Experts of a small language model: vocabulary 15393, 160 SwiGLU neurons an expert.
Below are experts of layer 5 (counted from 0) of a mixture-of-experts language model. Rows are named router (the router's row for the expert), gate (a neuron's input weights, with its number), up (a neuron's input weights, with its number), down (a neuron's output weights, with its number) and show model dimensions 0-159. Each number is 128 + 32 x the weight over its row's rms, rounded and kept within 0 to 255. Numbers have three digits each.
After each expert's rows: "mostly gets" lists some tokens that are sent to it at least half of the time; "gets" lists some tokens that make up at least twice as much of what it gets as of all text. This comes from a sample of Wikipedia text that the model never trained on. Tokens count by the router's weight.

# expert 9
router:110171175125152128097108138128086140173087159162090072115062056114081129097150160086142137061129127119132136095117144078128137092102112184179167105119130171150126129139133049104073117114174171108127156135127124196114116196142094106136066066191135138125107143096133208070207126143089113099136160136184057096111137110089155107148084111064124197111145150072119082128151137087119135169111101162102148189119115145070107120135097134120169102135124126193114123127119174068179121176107156
gate2:241173128158178134142155084097146164136143151107140118136130195112161132090112140117114149117186103114095136158134137093145111149133110104112171146125105103118126179099106107108051154141113168110155147110148133110127139158156104129139099152116131127118181161191109107155196102173165078122142121133091136074071139134102100170113115121147091160132150081087142172121126130126136142120099099109106091156076138199122126124116144160161197140139117166148097138181066134149082127099192186
up2:132156107153102125113156083133144144143061171134152111063094130112150132127163080113131087142141099166103117162150106167174118151101052101092121082160115118125123156140131055090108156083116138113111149145137130142120126124111105141176110111117090150117128147172080108129138115217123100139093163067142160124135171120086125133127148131079144143151107132104108123154126120131100142126125158190058176127117127073138195154140115202082197155118143078145102108133089106113167144116133129
down2:138124127117107123088122138170127169112096082148064100142078146120135134177175124111137108132065155147098100120118102124131087074127133140137122111199107128168128101100102108128168152135131119077108162169146163122075145163077096116109083113123066130177127083073200117109140094149121090139175165144102145175121103132173152126144151109141149166129063160144081113149062145177131157059127094086133053118148159089099095161224075111118132120132140137156124102125161151139124120144145140
gate3:139097185132157150114119108158179104084131123110149122130066110137128125170184090083092113062134084113118162147121072104108145106133151113075156084094129197111179099138151163132113134141112110099180139084071107162107085099073150121139143098134110143099118160071121131131140108166124133118116148110091113114174163114125096124141129187073194122157068106106104137115125180076139156135128116145146140071184115092155088133140138117143181125138114117096093174156182122119102065107127132
up3:134153121164110144105137117185144144123063070123135167184100121128111124070126141091128146144139154105110098062174137145144116110136077107117171105129166193110152083170149130149133133157077112145116136107117121162112090210126130114154104213120091128079102184153114103155137050142131160117135127078115135105126159118131151080116113116130172117153108076088131156132184126121106170124140117184101213133147160151128113165111107109120165169063086120095149126159146092157118137158149127
down3:116105151116103103167127108190122143120143129124165143175133173160111104107115182150142141149094128129120153175105152116163117157196135182169078164172159090128104158093124126146178061128135175120109117146097151162181120169172101109125072173107143090113062169133128092111161118118102149173121145135129156123102194081113191175188134115157123143088097132159104101111145092115065102138169148094119066093139158113138151186117148142141175118125115146165090131185119166149152127126034105
gate4:148159101200142119081183159134175189167098111121163126123157152145120134076132152155089127153169094163119101118134174107093099150093077168139108182120103118150146072119157137133110106154068099151151054101057094095114109170185151118138179163131136126070113154093115103096129067162145119164168126175069124071105102125125097055136132145166177055081148098104165123196076158070151219177103160171117138103120132119120118114119164195170150135087064142117096144140104161082176167115185132
up4:081080132099128089137113099081122124154167069187131138204130047151160145129124184101148133083124143084156106112133132106165076148170084094136092134189066140146093138108135173137152095117122115198114127082115156089113167081080114111110164185146137153187080128130160127101162166110110166105248108100103096114120135124100119107174155174126083107133191108136126144115174103127140131138159048095152184119096189166189166099172127080155151114128136083183123118159168072176083175189137093
down4:101117142145077111220144191141159150149168134188135128150130163097155167142138155110148140170120117111101146081123214127127126146134095161158172128152141138072135111161116163142080075134128115159098106124145148031152169129187076081188125132074130107117144128126126093161129148136053134158116090110189143131150138121099206108092094137161091209158114069158133095117145124131157133106095116126148146126105126138126086017153129110115117151107118178140144143142168139151172124139119115
gate5:110046149141074100138153194107114134137112123137118079216153213120141088173120070127119131127115118095136091121094141090076113147155131128126129129152134137134134123102138075118096124200102079117153118156109093117093135076087164065186129179127137164204083106120148135103164176130111070116174210132109169123099162113135109155177116119118153161104096120127171088121109098078142189101135169174181133118147133063103112090116113142125141138149114129102078154069136184176109130153146125
up5:161141135147163140124088150152137133092088193089186138114095069146122177110169129137145109142159181166156193048201152165120157143135147116109162154112142170118099114150133081202137126093110090129162098098146169190141128133243156222132134093092131123132135065152136175129119135182128154168109064136157122140114079155078173135116131136110158164143118170160106155108169148115136124116127082111025114138118053115141140139124106140143144098116138123132097111079117085091088143087129160
down5:142161095138088127073133149086104138101151205167108136165094128077108087065117134085135139098179121140161133144195144081155112088137160127154179159120064124127104185149149113134152136141064087108160148139125097149146095181102143133087159150112200073144135141063129095138114089131130137098159126139089128159121110050102146139129125118125117086104107063127052113093154176144114135101078154145116213112158148119066165144127141121101154085167131141096202119090129139140152154139130105
mostly gets: "it", "os", "ov", "ig", "ik", "iz"
gets: "ing", "it", "os", "am", "ag", "p"

# expert 8
router:108127060122137189156143122107147074128100212084121138154036099170101154107183125126157148112156125093146147159166148139149101115142147087137150074162105129107170109106159138165131137177172151076099107167143184109144193141122123170133158176134130149083151142140124132187163090110140122141163141098193160154152163169160148119123172114132155126099105103204151191080137113146122116113098098062137135113119134110213097068119172141141078100134109160138132062106085132132134054103194142
gate3:186153094149123103132136134071117149148081124095112110156173113149165167109118136176076099124193085187164115150156133155161152149151185168153170089117214123164125139128141124110145167093137147109161126096098130159157113104107186119133076108160145109139184108143101126126099139076205136189109161150126103140086122085166109144133080133081163118170138145074085118086073130076126136165132132101082167072202141143098110138093107102174160123136104141103123125144130081127194172146105104
up3:114125121156149095116091117150106119082121128101216099201186118160149176161154145120150091097142120115132080063133107144131149107124073112089191122145119128101124152124097111125036113095145121183124121084133120146076106082159144155142141166123131174161095118133148125102085150173161130069150096058074117106143137100098124102181151124166104160148121149076151100116128156149173170096086097086190144111095144125129104076159156151139139167129123133152136119116124134160100135061073128
down3:134099121128128176106068132088104107080077104151182141076123148072142130089134113088207145118171116144104109170126100100190229165174117099154098123079062103118128152064058051142162145100172117126090106086146099131148134072097160094123159152058133125115144171115140119178106102096109104116170096184124086114164101079136124112110115111085129109132115140168142087155165103155061177086129194161106055142113112102127152132143098153179160154092166135188157107094110085155090106134132120
gate4:104121109128154162129067149125092118116154168107131125139135150094095154194131122148116106127157086131166163151090131026107062150168092172157145137149126054172109147126184057149152100072132174114143176104102166149090158097114142146152079145167150151112157116058132090115161124110087112126120151119090138113127141155090136147188129104171177145188169149101108126100076110146075129171042174166149097132106170166121112182168156174179178167206115116113104136142086124152189105081175138
up4:053154151163144144143128126104138049201118099109132078110076125173138074092164165220129134141171101139123116172134079089150066103096135154129106121120101145132149158180147159150131152099148145147175112087098197136162113123134102133124127143101114154134134124092142191058072158101147103181116141158138105094144089133116170166078105111051078105111115079153125143149155072190154162108092096143099135110077177149145161139146088110129058172146134102063148106157110110149174147133114140
down4:125147106101122139095101153120129106093164150097138143151094124118121116130130159144151133130172160139143157143116112122156099132172180104151105075140083178095198109112099131114132152188212147114174106199159128079139059131190171185105158116145137097143086140121153184095089143130121137137193110164150092134151135172152111114134124104217106114153181067082094097104151047145139131162147144186164080153077120133151183100042150159185172160140150154072131103164124185174079130070142140
gate5:159105107131110079174121126135160154163159116126092143098151090169176111127113141149150118125106163094101117213209121114132091155126105102149088135089086181061077136136161095089186093096096061103101097156147161152144096094129098147162133098102130180058106108111164149142169152141096108142202118139126092119156146100153105107143149146168145083123128066157116136106136164130094173128057070105097146128127143137131105109104051089175122184126120185128088109134179161181132142168150141
up5:126152083110141163112125084181088072054078128130128080062118101107159171113098103094125096166157101107156129199127133150125145138118084105129061091123153190146122115140180135146093102155178084124056108114151140108083092138188126133137139057141132141109150104181156093162170168103100166177178070133164105075119108101110124144071087065143099152137103092096126109120111198104068127135102179159108148068107150135081118094091103122119124162118197090123085094088166101153136152163163081
down5:141181162144189068122104106118167192100131149176142143139139093142143178141126165127124181166114147070098116141085157055177110140111116167163148076096130101085136152151158093129153134145094098130133138133099092200141088116121106091137128083130156135179099110156130139140131211096151090111099156129136160091122079179091103181113072167132121197221102084072089145140141137075119067140131117113160164133113174081096106121163169122117176103092090104142151132104131182099117109133154106
gate6:147112059115101143122111138182118118129138130146147103154068146152106137112122165169091132089173129186085162154190110108188130089124116113131154133119133154103164177139111138098162159103153148129134129132134120132076114204146095137164187168110136073144084115091185085140117047157104157200140115194164168084114129149110099141146126169107105188101125043148107152128131156156134132115142172163096124192091147094117120154148173226064180178172127081090104169112133145131105145065148105
up6:168138120078199118116128129180154110140125098154108122099097133145091122138158114157128181066142082095103185113138148113167134144138102090149159171069116077129120118137176110136130092098056153109079144141117096133108111172117105087152156176147124133098117158121141102154172119195139093122049140167153104097153177078129069129179074110126108159156093098081138183108086185157092131131090137167135162163146171143145133120091183135127161130108136090092137151087163132119121132118185157
down6:128163067065103115126121172144129201127180136153163124132149150064121136127176142191066165188065146119092102121110091149171120171098136117132123089166113089097121144079112097075118152144177120205109190102094116092120135097155086121168100104128140223124137131173093139099121178112139098113138142129147128136092133153133146073121152092114146165107085136098139153131095171195161148164095134185123154174195142108132119198145177145134099188119122149085146129101186176161088193168148176
mostly gets: "z", "l", "n", "ew", "uc", "ap"
gets: " | ", "2", " (", "–", "l", "n"

# expert 11
router:111103068131081092124111157149119112105100066106149168117099170157187087139150131109169095157102148116133067152118141146142158094175094130153151139113129132131103108111165202101124131089136067144142188110112107199142079112175091140131116092161134060056103115178058173130110128137161099073033134147137107157175164151132119155144056116124137124115146148126129130120112150091143097120171161153132157133145114184174138119098098094130095157151207135150157154118068153170112175102125155
gate0:081158147153173082113064089077118098100137161081191110168153098167123115125147142126098153099123116217126160094176115147132153128121155113106123103145139119075121163175133136136138155196097186123132128108139116123092121105104128171146166094125099130176094088122182115121132112106137104085129108128177117099128132101172156155084136154136115098210141126119131128056116116125166211097146116131144152142183103093123117113100130157116115094139112165133129118120162092122139157132082166
up0:134183099168125052136125092117129083132114132138170121143136080137162173189186120130145106123156106118147121131149134137075158075140137113119151128167183114120106147150129172144095119147153240117162112095115077170133118084163129113131082088075095122116122150161146177122087122094180127127127123100162076107154199085127132174171080128136100084148111177079126108133078131129103195183199175097094151119125200122167112123133162179074105104182167104132117098149198180150140149129072155
down0:171082201089146147150136107126134129094052100146133084089160127161157138135125180136120125099132078128150082110142131098079181089084084077085143134102149155113187168147145121128157113139177098178145143145098094137160073146143085100063136191150124171139074126121132104143132094112102125115157134061149177177094162114104141155100092109114172135111147132091110121122178119133100179194158190104136133134153157077114076101128167162105139094125172108182147097095088121145122134107111094
gate1:166160084193155082150113106186135109167122153165135129115089113121145088146162147164071053140111122200089151191126121127096102139106173164115207158209180135126141084133116109151072186070151141111146178095130145177095112101140102163129095115146123140137149134115149105135145110205141116134108118179127110161120102150140096117120153107107162157139093147139104157084130098088150096172136057125111157084085139072117119098122121166137102103149104112132095134125186113079197114076069112
up1:107102076080072129160175136196157129123160119060088162130103146094096107144166069131085103162079124157111137118110140162129114124201175119124099103124147145136164156077100113119086138150134107185111148069158140118074134097091158101135090108106084066141068117073147080115163165088099108133096165145173202172092088129123094063122122134142139141105164110124148070164179166164208105135179104150104072141068147143162073144079117190124176144137166139127117133082151123130138122083138115
down1:111155122168126101158076144132139113181183161120081163169154144179143153126185117148117151163074091087091129103124153088091106158110103156117185157123154107140081168084096134110122096130137131192176120081090131056117147139108153088180171053080090114096101171088069105111159085176135130090109170163192103156118104191101146058131145166105112125208141099124093131096139086180138099163102113143123095090095137178100094157158114104087171094160126130084114122092162126133190145133113133
gate2:188137090166137096119068125115125155101089102103167122163106053203132122131145114172113094158132150142101109120137205165115138103142101156179106128131112167123130197172156131128088177164085142120168111133110159165105099147138082187149119089090147091158108076137115139138142172145171191155170064152144133104118140090154170113099106158090124108112062185142139096143147145112164145156121174180115165167204074071149128120181095145182143163100128145130104176092154097143136119098121179
up2:122170152109214194095162135168115109079105135091118158107146178154184126159096182151115153158118131156104134117114096082101178109145149143128119162112164125129157153130147089128123122132145196115182107109157099099135129133133092110112141107171145180133138140097137115137169168109118120086115111104095091058186119108157169171160146124112156110102163171092115178138103114095131117121168132136088154066119185116076182167116136114154147174132123185178109149090189193093127094134125110
down2:100155127110118081130092135118109171155060090195141156106117164132120162150108114149090140194109114078127104097078061072163094092106122125096129154089107123166214151064123121163126126103136089069160101054144167167155187091138162109134183137164106125157103146178136167147170160085081150176105148116127162129163099149176119123115152164093081144126147141173161109119142129163170130150097085095140094135125147150138095167163101111134106181118112098105181130068090189114134058126104112
gate3:148118107149125085170076191136173129115132094158193094118137094118144091144074112140107092141111125141104146154131131078132160139087106084056119134238118180117058138171097136126068150088110100128116073095226101096088115147201158142146098124162125124112074140097108157144117170088099111137165151112086130113139086127167117135109099147116093146148122113180146161111177111105147205167106173107149166121164163181140154132170073123184106090201135155090141117161183159067153136117160165
up3:130093159182086142154106153078087068106125061112111078094095133129128162134166064110136112142087067091198114113161155097142166114134081161144121177160140145131133124118106122105113130148117140166154156103164072142080135159109132186137103111145098080170077198129182097137172152128129144060125115099144129120142196133144077116149170200091096141053129183126163100121133155122085068143141163116138099168106134148154084160127166155106094084154143101123120104107104143097174122089100112
down3:069130056142134135126176119126131103145109127107119113102119114174143090142090169107138109142111129139148126131137176180135135082095144117147139110061092129106165150104073157135100107108128144105126138194146127084079101106108099161137144149167097101148102169159119156103077111152128126116110087122157160148114147158150111131081141147138096119142169182156142137119208155122046120092192090136094097146164165093104102145178091119095150068076174124150138068127119124099170102118137069
mostly gets: " or", "ro", "oy", " no", " Mar", "ie"
gets: ",", " ", " or", "a", "o", "le"

# expert 1
router:067160130125137137130144090179126099148143067154097150097164165142120103170158127169111124187155139171122136111179112107092122102167105108044134146094077089143150079165197144195095154138064139101090108126103154103079136093123118119126061146136120124156144115116110135167158084148075082157141179095120124111104111112129122120149170121177129157121114162113099104077101145060123098123105119164149113127085092103115090111089107169111140142131091106120199185112195067134099124121115103
gate2:135106183114155167126110099144078167130127174143130147106099145142138148117141139093100144114129112149160121088161150155089066066172168115050133157115110089104142157027151123103194094154124130137166156046104138126123120148165182087179173147165146173157127084100137117170115137138119149166118139141125108143124107156105148124111101126088139107111168124172133106099125112142159067160108110102089165103155068105134134092151132158122096154085070159133053152117130146134099137183086185
up2:185100101066204181125166154192140157124131088141125103135103122110144122148153176118107177070113122069113130109109133114133110071140135079145056111131125109132217116131157135178146138084078108087110166133120144137148098166144153106133129148144111117169078189190083127105158115138126077169130146175106083108130111135081111129167111118077125165114139128118122076108166092080132104148104043110136178163146104108117133101092082157130078119144113082072107158137202150139082133114137088
down2:139120137111154087147113146136124141145175107142142163128119077112147157042130166096122049146113144202071142067141108165124158143103124202093152110097100104093115108146126148116095072117123115145119086215149182187076109142147127138118183098085092172130132085120122161135081088144155133140135142182090107117056104117131106110155095152203116141135148162063155113138157112115042111089110148120212121097126078054169125165091174171128100115151145119108104150121121200103154132105157183
gate3:138137157129154100118143147162089167187070098145153173104139118103159172138197136051117116150089135153149183146164145140143070153118122093146131140175152145131083183153133153084112087127125113140099152120132094184123111141156096165145202154094167145120149160073169181127174133121153141174091145115138130124161147151098111161205117125163135116135105091084160157087093146155130139095150115093095180119147085151114097138157154155101171152085140089211121115191111185120152179089154136
up3:106152085095079121115204110127044172167142112146124135120131157112175106170184128066148084148157079106097103112103157122181117170104102155161139122089089179115091171151177129113036143187095182104128112133099059096086149124161119094149093084076164147148155164130177169099112135133203102117112086102149165082089155167104103172118155111106105084057143178085135109126120144082153160107121161151122098140134128121136076091168124171124171188102109114153105139176092094090134146103190069
down3:128109184102135131149089145186138099098104087127141107073103136101159121130107143097107145130152169083168148103153145130160221141109155171151105141119159130183110119106146078122133140137150166141106152130088160143106097134153167078057082183072098196114177176131105135104095135112112116115142129142178141179162213166212138110145117178137183142151111186098134105134087134077107170176133072112167142155182135128090046137126116103122108126106123105177175158163085116113091117162159115
gate4:138099178128178109068100103057128086100108108133171164074116110145116140081136137149118123117138035121125139142077159053126130110168118105125103142173154180091150145119154120144113118070104114053144086116129105166135127117114082194151125138115116124145087122088121109077105152099167211123127138132171091108216155126137096098058101151132136148142116105179060086105157118194115150175112102124147183183150117137124142129128089108159101165135069107130148121128171146159126115155084185
up4:100075103113157123102159124151112155108124101059174108146104093151114121105141080117151102129159142108125146191083144177119160062139163144081166110050107127162180085116120189097105176153157080105147161159116171113132134080130116145134118147182113177192106161123127121096047129172145123116093143148113133150127107114189110136088104089152147129153132107181108168109149115084147142141118127109181140135130173093123161101138122168206121131103083102082107125112156131111096107170127094
down4:146073134186150041140198054131131215168115185180169091105132104160157114169139116124173119123143099111134139125142101107173091147081155137118133132153114153142151145117077119154117120087127127181146131164160066069086116085086104145131051157125118166139133125138192096090123130146100158078122146095139102113101092071137109118111121080113118096135101134106111071127130152062104134157177116140185139147140179102180181106170166112127122076082127129090168118185105104149160109092152188
gate5:165080120147094127119118148161095158121119165188167158148102139105102135151144116156154139119090149125117144107137170131149071082120097142119189113134139153097183163128100100126158130133049118141135183121122116079092117141074081090126163136116124091146080197096130086127141132158155064137095126176134144125099094153139134084088147131126100161108189083128118127086129127130120137133112132149143098063077103141140117087175136116111158181228104156136052181127132077105116158058102089
up5:166074127116132112117129185138127153122125177145093118084123121112185079152069174164144169103123129107082111126120074152127092150164125140114162153114153143102111134097139080145152141158190136108129118134134117103102124170118123124154123146132087096125144070140089094131152127117119060141151133081129131133123140114136139158111130173141141132101143161148150162107132068176154116111104134148091161149123072108107146130138158118122067142121132136113174137163154124113075149178167077
down5:152084161148151151155111151076104126133207154114139140119144052162118088141156156143081158138124088169126197104151054161113129134088048127134100119116158117144138095103102130169148085149126163131161130140134111109146104126140063149164170155141131119180105118146095113084131147145153161074126184090133171074137055068111130095141150136182150089131149197111100077119116085149135128092164111126176144126110133124103161097139078116078071168117173136161124136091096148081151106074146099
mostly gets: "i", "u", "ia", " at the", "ai", "ara"
gets: "i", "u", "a", "ia", "o", "es"

# expert 3
router:121120142105102141145093161142100120130115181134103024154120125132132122061158133102094107120161185120089116129138136162116123141097115039139102112081108099089094182147139213136155157091151094089099111188151169108138141124114111191130145125115103139126189055139108176114087143195108121209131128087090099122059118099146158178106106127115079160122132183146151120117124142119184101145100108128145159141077118110147140139121175110161131130144093115166106147134202187130106110095172167
gate4:145105156163119119126129166126078121120138147135156114151170133098128120132132050090131111084161108156106145127146120145133150178153159080109133097193128199148097137161091105121157126105107096136094129145100163109082130063154133133165110168126115165038126108170106161154153114147152124103116171116094142131126114136113094105117214079114156103100139101109081055089148112101110131169147107107156110046101151072082141120204133122057172137160083146115153156147115152137155036099091145
up4:159119136141159170177081091107212137103129132102151139143092111144103158128147177160177110196127124135162090094131113061136129132169154127162152142128137080151120119154170081104140177134114171166096085149169161111185146166168100113134138118122079022124157070120082127149082098138141142086087096152137153141105151158049137156140138149099182125073143125136139226108060098145097115091193150192101076111125107131155185136184137067105046155144084103162111117109043145159104171181148123
down4:164178081132131141161161091119197058080143160156112184089136104052116137112098114083169112104181152096153094146108099126146114162137141148147130115160113110101123103031116162184084194154186071099139159124133092142112192160095118113096128158138171115130094150102100151111076099131110157162144174166132130174142133204114097156138165145133119066209115148085140142158104032108105150104136157142177138099141132121113100152154131100135151147124152114133166168077128236152140153118108107
gate5:121116131150139083161109141112163154116074107062165148112131114149122167139159096163144090076124117155154153109155103121096155147103139146133124145132129152128122077198142118107098145120094089019183154046118161150190172067139131198170144136118144153141167072161130148063136132134177110136168095139151176152162114138129103110137126124127151116188145160102186139102171152084122157155083167133148183139197150071118106156129167166153101138095126143151060108102143089169094112103163144
up5:111091132125049165153163160116109080148150111153146106174124151067113108136104137067124175128141115105157127163100083159168140146206153090081135101151160096055134111125120095138189111137130170157158131165135085086068127169121125084125117093139146085148105122120147127178150135088086125120072221163155102111135100049140117196147108158161080120084140150151120147189139146144181121142186130082094113110113090110116185139180125130125137138160119132153169105137064163092200083126144067
down5:106108132036160103112147132140106098142163171107118049115090106168145108145145103122169144127160122095133104125178152095126148091147203142209179120124126117085137062097110044114121094098109089135117166089101120149126101151126116148123161174198129106141149107102161155195103160124141137087093081132143149149141135098149079136187160105104068140165090097142182107139121093139141150147173108131136131133118164116126108105166129135120142151081145122162114146080153107060144091132175168
gate6:134151129108098074152147132145112113158100121100105125114164140093112146194115150190145071155109107126176142066116138137117124142195040129156148102178096143071127136136153167104116147114111164099136157121112145178122163133124177118162125055117139169107102161138188076157114130107116113113138074142079143127136101108101107086130132113087104143104106089062114084145166096206098125081069095131090169145107130129105146144138085104132136138108187116047079125108162115129147114089132154
up6:107140150064060146179095075086105128113098106096113119082182180102154147111137157129110134136132121087109181146158135122134149099121150130141151097146159068146168144128120149137124151107101173135180124167138155148127171140149122051096145064131100130137144150156110179090105151095128115104156097145144168153117126155122170140096106116120138051157118078123150125142159111181040191132123119104120174105122100123158145114185100102152097133162155144088093196168144107147126202151080110
down6:144141150093162119116155104092193118090116160052139068142104120094148082104168135057152128105132138086103143113148086146200120186111112107049098132175102138130138121089140122129130143076124094120092145089097067101112118121089079105128125106168137124114128144088131101087171149212112121183113147174122113160095150151178120134113159164176107102063120156080101100129119122163161176132131136151140103105104175089044063033092145108084178142177135116194142166167085148090109120136189141
gate7:159149171077150131136084104087112122134071146197082146103131112185137109112065134128075157099164129124148153136109135190106154136095054117131143113152166121151161105119139151149113158116126121131108184052109127128123116124075132133149194127041117146132114141162100078130137133065148126155147166147122114132161136144128124100093149105135120077080140110154093106083114130118117057105061139149128178127190156156144129111154097137147075137163097136133142102168221120086142188066145083
up7:120128131170083117091132205145119077150128093090171120113112151150114160163183102148146074186147115139193127124175060115112146113077167139120176159168111157115154143061126089125141133189152208120131124151121127135090133120162167128113105157223155111093112118148142146098134096162140079136151172151175113128111116146103162148114112152183146100136074114137168134166129154146138154028105119111021124137009085062104098089173161077160097113133192137103096159117135105146159181101119148
down7:137139117108141127132221112161157103113130131150156094077175070114097110187131129163064163160138091138091165142143128110094109159114169112130141072124051126163174146148107084195144100106207174126101191167091142168142159114143068154171080153117134156085140195146147069122132168119115107122176119118144156198128084136134143161127072116085177104137134143160096150099131125110127092128106128128149148143159112082145073131144122123141098138130128170052142124125166139155187167125183038
mostly gets: "and", "ard", "ep", "ond", " State", "\n"
gets: "\n", "-", "\n\n", " (", "and", "ard"

# expert 13
router:110171160100166138128151131107128195089121122126164207081194160106149140118188184187140189093157140101150057142092138161054124070101135101188114088111087183117148149131111170152117140179127118118155208157093149097171120133117119057131133149122160175121192139129105096128104129141161155115155065104116143082161212194111157144107143130139082127142138081133125104147082095126116169166157130148091115126162142156124143160149092128123105140131209092161142110145094187114084166126158116
gate2:195109120117197106065132129156112093138074096150107085166078148097169121116126151076129160148165085077090130074095107167095092156108096066103136135136149151076146072144105166161121137122094119108068134178107150099143063152124189177161179123143160109121108183199091085089147148139107141133095114148118079125175090169123069107166131097104137116119152107160090214125122162097157098197167151122123089075164239066131131155082088095139165111167105133171127161118106115113154106103128093
up2:073138111145107137130135145121177083073107095135148122140043129151131188151091133105119159084130093169164109119142113146112118126158150177112087125093145052104158116079130078115092198120130103133134119119115146139124141146101107132129135155107158151155122070140158123125156153073150150117126121165121072114102110117121158149135104163132147123084096091167140091107094079095162078080133166049120138097099103135165192159140126114104109092139099109091125181124125109081084142117100128
down2:130118122141107140094128182112172108105162104116171077144091160125135108112096117129168121096136096085103179129136158105127101100092178132164124139162167167153184101136127141074108135101069131105143116093130056079127116126115150031105092121118112103128140142074135190126111119137154088088170173086157093131085195122134146145090134141139118119082159111171123108106224166184167148089072121104149184139077133115179111111190131114124094166127065092127111154085042138082130151108154114
gate3:148111146134129118085161132135171151149168127118066103163106114144147168150173130136156159143167133121150099129177150123131091126150095141168108140121149123136088126080125119117078123090159150156139073122150126100150118153128187177149094114100149151144132101072162113083128139113162185153170146165079155154143057090166163124138158151114127141213097173131095065131151144159137095134129123101111052060131122135077081177187164140227149062079141159102121110148139124190182174180095075
up3:106144106179119194086181140155115124142096096091120104120118153117151095142114179116135125208141146149136145118128155126107145122108154144156137126116214082108103055096112097197115144162108125122110128143174132124172125107123136111100145149098118126164130171130118132142171155069147103166073100139105071142099157125117138159094152094153129095116111125156125125161156054058123101144173171106135141148091110129124163114160145165090062176158136174105175137091137122073181086082135133
down3:103094077135117149080156154162148147104134112137165155121099110159075094177073164118122136145103052109152097167142133110085131145168138175110172197117104123142170107129112126193146146101138130139076151212176122135134107155170203084103130124133133129134092131110082154111145131126199136087092128126176166151154165103147158150157133066117185106143139134130110088091130139145172132132096071131153092122056112154130172144074096117098157083141138112144152147150091161140155103106111178
gate4:143213215126169119184112099128159178113063094137076174145157169117133150117093152176097108106200090079092174162096128190146136130108136180111142148167199152123065105113130142089081125164084126131142151133112088075147121167161164125154142073149122136103117143163140159132113153131155155135158107128100112150141102143120124112146131121152101117177109124117128080170108055159193126167123116132145075129119135130147061101083205141157121148222144121122121106139085069124137142099106117
up4:127154146126104117131067175129178098121110118124107119074142127087077131157081115125141088076151123130116088113152134138091141152139119117133112107062135134127030147131071123133140112137166131127139120163066105154150169094117129127120167147171093172085096116125086083076091104141145123133144074125098136059098122114100152150141163120108120101182077179149116094158140185135130085115100147094139127124145132103133181088155103090112132118115134121114163139162117111150163155085134179
down4:146143136158107123112113142102148171144164118164169165127167150144101116121134142128121183157110118104172150109138077103138135138118147178169130127125092060185160162104128104128147115153143137120081143204128111181176161169135095078119104127129092152142146115031168076128095141172107201170149203135119150128113159157134092085155158160135137146085123159120156216157180121140151093078163043105168169130109133086129074141086099220149112153143162162139091049137175095083101152140121145
gate5:131125067160175119120115057169139128120122063112092191154149153096162169189107139108109119151143084150131131076139090092142140149093156087078122095121179095123148058119172137061108090154113110125126134168229125153136162121083158128130079131153198115124146101151146108152084117134134156104147135175097155122134106114122128117136195183150149121179120152143135074110121124168079121124100138169127097101178175186158137111113165118086161156151104125147145152119123135069127115124059165
up5:154156095131136126160088239069189122070155147111141126149120159137110124071157146143135130104150108097119104144128167168126121161164178153140102207149107159102139204119078089179185156097103136160145072167086116093103151117207164160127155085122078122112120096169069199155137120132151110163146136120065091123146081139112089086142140140112116103121120082132141125144132115114164162091154142182140080152099100095100211131123145083108119117126071199129129148117122125144129143145123140
down5:113205160123108172181119125117120086108158126084103147126185130105126100128152137113123133097064109149104133117040123082104150131127132124033140093160138090129148142166143110154151129082106148166165116159102164156136186050123169108142113093154078171169133159136104100147109104136111141124124139121131143083184128126127096158190130133126178078118111194031154120091126106083126111080180138122082091215128119102160098137087125118101131087137149119150136062116143099107173083152099117
mostly gets: "| ", " In ", "In ", " $", " art", "_"
gets: "\n\n", "| ", ", ", " ", "; ", " | "